Below are experts of layer 5 (counted from 0) of a mixture-of-experts language model. Rows are named router (the router's row for the expert), down (a neuron's output weights, with its number) and show model dimensions 0-95. Each number is 50 + 15 x the weight over its row's rms, rounded and kept within 0 to 99.
After each expert's rows: "comes before" lists some tokens at least twice as common just after its tokens as in all text. This comes from a sample of Wikipedia text that the model never trained on. Tokens count by the router's weight.

# expert 32
router:56 67 55 58 41 52 53 74 38 36 52 22 33 27 55 28 66 28 49 39 60 35 25 27 51 25 53 41 34 24 37 44 57 28 55 25 41 26 33 51 36 39 60 71 64 44 30 56 75 21 23 37 51 39 31 62 49 41 45 44 65 52 47 66 61 30 52 48 70 64 60 49 64 58 40 42 51 32 79 50 53 79 52 31 26 52 76 42 55 31 58 36 37 30 54 43
down5:43 64 32 15 67 57 50 49 43 37 99 61 28 54 49 47 60 16 36 39 29 81 29 39 48 52 19 55 40 43 28 46 49 55 53 30 52 34 56 60 73 33 26 47 24 71 48 22 58 54 64 29 52 52 22 47 31 48 64 51 65 45 41 30 55 52 34 40 49 56 46 54 52 55 48 60 42 51 62 58 45 56 81 42 51 83 65 49 67 35 49 50 36 59 38 41
down6:31 68 51 30 54 31 36 26 50 43 73 56 47 44 49 68 66 51 71 49 45 60 66 75 64 22 69 48 63 49 43 54 54 28 46 56 54 63 62 42 67 88 49 64 36 18 41 45 46 57 54 33 55 42 43 50 42 48 59 53 36 76 58 49 36 37 18 58 71 69 70 76 57 70 65 57 39 75 52 48 36 48 36 59 33 49 36 64 23 35 49 39 18 17 50 62
comes before: " the", " a", " his", " an", " their", " its"

# expert 16
router:59 40 49 56 65 59 37 69 83 40 62 52 55 31 32 50 36 54 37 39 29 59 50 73 45 41 78 76 64 51 82 29 34 34 39 40 67 61 53 62 55 22 45 59 95 54 51 68 53 32 76 61 59 42 64 85 63 61 33 52 47 79 25 45 43 51 28 51 28 44 54 68 50 59 70 70 55 43 34 57 49 30 50 42 57 43 66 35 56 39 63 40 60 58 52 63
down0:23 77 51 58 45 53 77 51 60 24 30 49 31 56 61 53 47 44 40 52 59 30 63 57 45 63 57 33 57 16 21 38 56 38 46 39 31 54 42 51 66 50 37 34 31 52 68 50 26 66 42 46 34 46 33 25 52 53 44 73 52 51 43 31 37 85 54 54 58 47 41 41 47 37 29 09 53 42 65 50 34 26 37 52 62 67 62 35 54 56 78 85 58 68 46 67
down1:56 46 70 44 55 64 64 46 48 31 33 67 30 74 50 40 29 49 56 42 53 57 64 78 36 41 41 45 67 53 54 39 44 65 60 59 56 27 51 43 66 53 54 20 33 56 65 29 70 45 61 45 73 59 50 85 36 65 43 34 70 54 47 48 17 45 56 47 67 59 24 30 21 45 66 62 67 46 49 53 07 43 41 31 49 53 30 49 45 63 54 66 57 76 13 53
comes before: " |", " 0", ")", "9", ";", " 1"

# expert 34
router:27 27 47 49 41 71 52 49 60 68 48 45 40 77 60 56 37 63 49 43 33 40 49 62 54 41 26 62 69 33 29 54 40 37 60 07 73 43 64 65 51 78 35 25 11 53 69 51 44 77 35 38 28 42 70 71 58 32 50 47 58 42 38 45 53 67 22 54 77 29 72 46 47 43 44 43 44 65 48 24 70 58 52 52 26 62 47 57 56 58 60 54 54 62 45 66
down5:57 43 16 26 69 42 62 51 38 54 62 42 50 60 50 43 44 62 49 38 42 33 61 50 42 51 68 28 74 36 45 72 34 56 30 65 59 62 63 30 41 54 59 30 56 73 27 33 68 38 67 79 68 47 69 31 58 43 53 57 33 40 94 54 41 33 44 32 70 42 45 28 26 62 63 43 45 27 33 66 51 68 33 39 42 66 23 44 74 54 66 37 62 44 46 49
down6:31 41 48 68 78 73 27 32 48 47 42 63 41 52 57 76 58 56 60 60 40 26 64 44 31 51 55 68 48 46 40 36 49 14 46 68 44 51 35 16 29 39 57 54 37 39 34 38 53 20 43 45 53 70 52 46 64 70 62 68 43 33 58 47 48 20 66 64 73 44 52 69 75 48 42 61 75 39 34 42 55 75 59 75 16 71 33 52 51 51 34 36 49 62 56 42
comes before: "ed", "ing", "s", " of", "y", "al"

# expert 28
router:84 16 59 42 41 51 29 56 53 61 34 67 53 29 54 62 54 46 37 29 36 79 69 49 26 25 64 42 52 75 57 53 42 57 47 59 42 80 40 71 21 44 43 45 76 17 37 57 59 65 44 24 63 54 32 30 49 66 21 28 60 62 62 60 65 37 47 59 48 59 71 55 64 54 67 52 35 45 26 53 56 56 68 35 22 38 49 41 51 48 54 34 51 45 58 46
down5:16 62 52 64 61 24 20 30 32 51 47 51 50 66 26 46 58 62 45 55 24 56 33 35 39 54 36 47 43 43 18 48 41 66 51 50 51 46 63 52 54 76 31 67 38 12 55 51 46 42 20 79 44 50 47 36 39 58 75 54 64 25 64 58 40 31 71 68 50 56 50 14 55 54 42 62 47 49 59 39 43 61 56 47 61 44 29 61 32 66 52 37 31 52 25 23
down6:52 55 40 43 55 14 49 31 44 48 34 64 80 45 29 50 32 48 83 47 52 48 40 39 47 37 55 56 63 33 36 56 44 17 47 47 41 63 37 49 60 63 61 43 27 38 66 85 61 69 62 17 53 80 40 70 59 47 61 58 63 62 43 36 29 63 95 36 43 51 41 39 71 58 45 41 45 40 46 48 44 62 51 49 57 51 71 70 70 40 53 46 45 66 87 44
comes before: " |", "\n", " The", "A", " In", "S"

# expert 39
router:44 68 57 59 46 40 64 36 65 42 65 59 56 48 75 53 65 59 62 36 65 38 49 50 34 26 54 57 43 51 67 26 44 55 30 46 31 74 51 35 47 36 55 52 65 46 40 48 56 92 58 37 71 44 59 73 58 65 54 73 44 55 51 77 39 27 46 27 66 61 41 68 34 39 47 78 74 58 51 61 34 52 71 49 20 80 58 61 46 60 43 67 31 20 43 84
down5:47 42 46 75 50 54 44 47 54 51 62 62 43 41 66 56 42 60 84 29 57 44 53 64 46 46 30 31 53 40 78 38 34 54 51 51 63 76 99 45 44 49 67 47 68 46 56 45 97 58 81 51 35 51 41 41 45 55 41 45 46 19 27 70 64 35 47 54 67 40 52 47 51 49 71 60 57 47 41 32 59 58 51 52 24 64 25 45 49 68 50 36 85 53 41 26
down6:56 48 65 28 25 31 32 14 65 40 56 60 61 63 35 54 56 62 65 51 38 84 49 49 32 54 44 14 62 54 50 69 21 70 58 50 60 48 82 65 44 55 38 50 59 65 73 61 54 69 47 34 89 62 34 71 44 45 35 55 50 70 64 51 41 60 67 51 57 71 58 49 50 23 53 81 40 38 51 44 35 44 73 56 27 39 55 50 42 50 34 29 34 59 55 55
comes before: " |", " ", "i", ")", "u", "a"

# expert 3
router:64 31 20 62 34 41 52 55 76 37 55 76 59 13 62 15 48 58 38 44 49 77 41 64 58 59 44 69 39 43 57 34 33 38 53 63 35 52 58 64 26 34 19 58 65 53 64 48 31 43 69 24 58 67 26 48 64 43 29 53 59 56 55 33 54 39 61 24 59 43 57 58 32 64 25 53 64 58 74 72 52 48 73 48 41 39 44 57 67 45 54 61 41 26 70 41
down6:98 36 55 58 50 53 49 49 57 58 36 62 50 62 33 58 37 31 62 35 46 43 38 95 44 49 88 55 58 32 67 50 68 41 36 34 27 46 35 51 53 35 64 38 43 63 37 43 58 55 62 41 81 49 51 29 39 56 50 73 31 63 80 54 72 58 46 49 44 43 48 19 34 34 30 71 49 47 54 52 47 68 50 37 54 40 62 72 33 34 20 59 51 50 68 60
down7:55 99 61 25 62 66 39 74 29 57 36 31 35 38 53 36 62 59 61 45 19 40 53 42 24 57 47 37 61 46 31 63 59 57 46 58 47 35 56 54 48 46 58 52 37 34 47 27 46 60 38 37 54 18 24 37 36 43 52 45 47 64 61 50 51 67 17 62 71 40 19 45 74 41 57 32 43 37 39 50 77 70 25 43 75 23 50 53 49 63 61 53 54 55 31 42
comes before: " |", "1", "2", "6", "%", "7"

# expert 27
router:43 41 36 47 42 57 61 35 28 40 29 44 32 62 40 52 32 52 17 52 26 48 43 60 38 35 42 46 62 33 47 75 59 65 52 45 62 26 48 09 45 32 38 43 38 62 41 46 62 47 58 51 58 43 64 37 39 33 26 57 47 32 35 65 42 76 41 29 75 56 48 64 64 63 31 40 70 49 48 61 31 50 77 22 51 65 48 10 62 81 57 46 70 55 45 29
down5:92 59 39 39 63 55 44 49 84 40 75 36 55 56 69 35 47 32 53 42 32 40 60 49 23 24 72 66 35 84 48 48 52 36 49 54 35 41 53 25 33 71 36 74 61 39 49 61 51 66 38 53 48 25 23 76 56 85 36 70 35 60 63 52 46 31 68 46 50 59 52 50 53 59 60 79 59 52 50 42 48 52 25 55 62 66 57 46 34 57 61 39 46 28 36 60
down6:42 66 40 52 50 45 39 47 75 49 72 82 64 54 44 37 54 54 36 52 57 54 41 64 68 28 59 61 29 43 34 63 58 32 26 48 74 31 38 48 30 65 44 50 40 40 35 59 78 49 23 27 45 41 33 62 53 86 43 31 32 32 40 63 39 51 63 65 50 38 75 67 41 40 36 53 52 66 61 50 79 45 28 26 42 06 43 55 74 49 47 33 52 58 60 39
comes before: " of", " and", " in", " to", ".", " for"

# expert 10
router:62 28 53 64 63 53 55 49 53 68 41 43 39 65 75 70 36 29 73 54 69 20 44 51 61 42 48 44 43 73 81 38 55 36 28 67 49 51 66 63 31 35 36 53 63 50 35 48 21 43 42 30 63 44 57 68 62 83 44 25 35 38 54 41 24 31 48 27 27 66 75 36 49 45 69 62 29 55 54 46 25 44 56 56 25 43 48 33 37 47 30 29 43 47 29 41
down0:81 48 60 71 35 64 50 56 71 38 51 45 65 52 41 61 57 19 48 30 28 50 34 68 46 53 43 69 27 57 41 38 45 39 57 50 43 52 25 64 91 60 61 69 67 70 35 69 32 55 68 58 56 56 41 67 47 45 61 86 37 25 49 70 46 43 44 58 46 30 20 65 63 56 26 27 64 24 59 60 68 47 54 34 37 69 58 43 37 50 52 71 48 46 58 69
down1:61 28 39 58 57 78 67 36 37 42 66 40 70 46 43 32 50 61 36 52 47 78 44 63 39 20 52 52 34 33 62 58 31 51 87 43 21 52 57 63 88 50 45 61 49 59 34 42 80 30 66 45 44 39 57 48 46 23 35 61 49 46 52 43 58 40 37 64 40 27 63 47 66 41 47 34 67 38 64 60 62 34 71 42 49 58 58 41 54 44 83 62 62 14 67 72
comes before: "-", "|", "\n", "The", "===", "="

# expert 15
router:28 40 60 61 23 32 79 59 53 40 48 67 61 47 13 33 29 59 42 53 75 43 17 64 58 38 60 45 33 49 51 69 38 38 67 54 58 19 53 57 39 70 47 50 24 67 37 55 73 42 35 41 21 68 68 40 27 43 65 40 41 38 39 29 68 59 68 67 43 63 55 21 50 44 42 48 42 39 75 46 39 42 40 37 72 63 46 31 58 54 71 59 40 59 65 43
down5:66 48 45 72 46 44 62 47 36 16 45 47 69 30 80 52 60 67 41 58 45 23 67 43 29 47 57 51 67 49 50 27 54 71 67 51 88 67 48 43 49 51 47 78 64 59 41 39 34 69 56 31 16 70 63 28 66 44 60 34 40 67 36 52 55 53 32 31 72 56 48 56 73 61 48 40 32 48 32 32 62 32 64 41 44 53 40 18 48 72 47 48 58 58 35 73
down6:67 60 45 76 62 61 41 40 25 39 29 44 60 37 60 66 64 55 47 38 46 44 53 58 57 25 69 67 18 30 65 71 64 50 63 60 41 34 45 48 61 30 73 65 73 45 47 33 23 81 52 39 66 71 59 54 64 85 37 52 45 59 26 55 26 44 48 41 41 59 48 44 58 70 74 37 50 40 42 63 54 38 20 28 38 88 62 45 64 40 39 50 53 40 39 49
comes before: " to", " in", " the", " by", "ed", " of"

# expert 7
router:78 41 42 25 80 38 35 66 66 30 37 55 50 39 38 37 59 57 46 67 32 84 75 60 49 29 59 37 20 33 35 50 70 41 59 55 44 51 44 39 52 49 46 77 53 43 36 65 37 84 40 37 09 40 54 58 41 37 44 52 59 56 75 72 53 62 67 60 27 43 61 44 60 51 33 30 62 52 42 58 30 58 43 42 63 50 56 60 58 34 81 67 42 60 36 71
down5:59 42 16 57 43 52 58 42 50 46 41 73 43 40 39 46 26 40 40 44 35 59 55 43 66 52 50 42 53 32 34 00 33 65 67 34 45 42 33 50 62 39 57 61 55 46 50 42 24 70 56 62 58 37 46 25 30 45 41 60 46 69 52 47 60 39 42 42 30 19 27 61 46 31 32 58 71 53 32 91 46 61 66 19 42 64 63 34 40 40 59 38 58 38 58 30
down6:43 60 40 47 49 56 68 40 30 51 39 51 41 74 34 39 59 55 72 21 33 47 46 40 69 67 21 63 66 48 38 47 56 54 59 31 66 41 55 60 50 31 32 24 47 68 50 67 20 35 63 62 55 67 59 46 92 10 39 51 49 63 31 47 35 61 26 41 47 63 45 54 51 63 43 45 55 34 39 33 31 47 60 69 38 25 41 47 63 63 30 49 78 35 35 79
comes before: "\n", " The", " and", " In", " he", " the"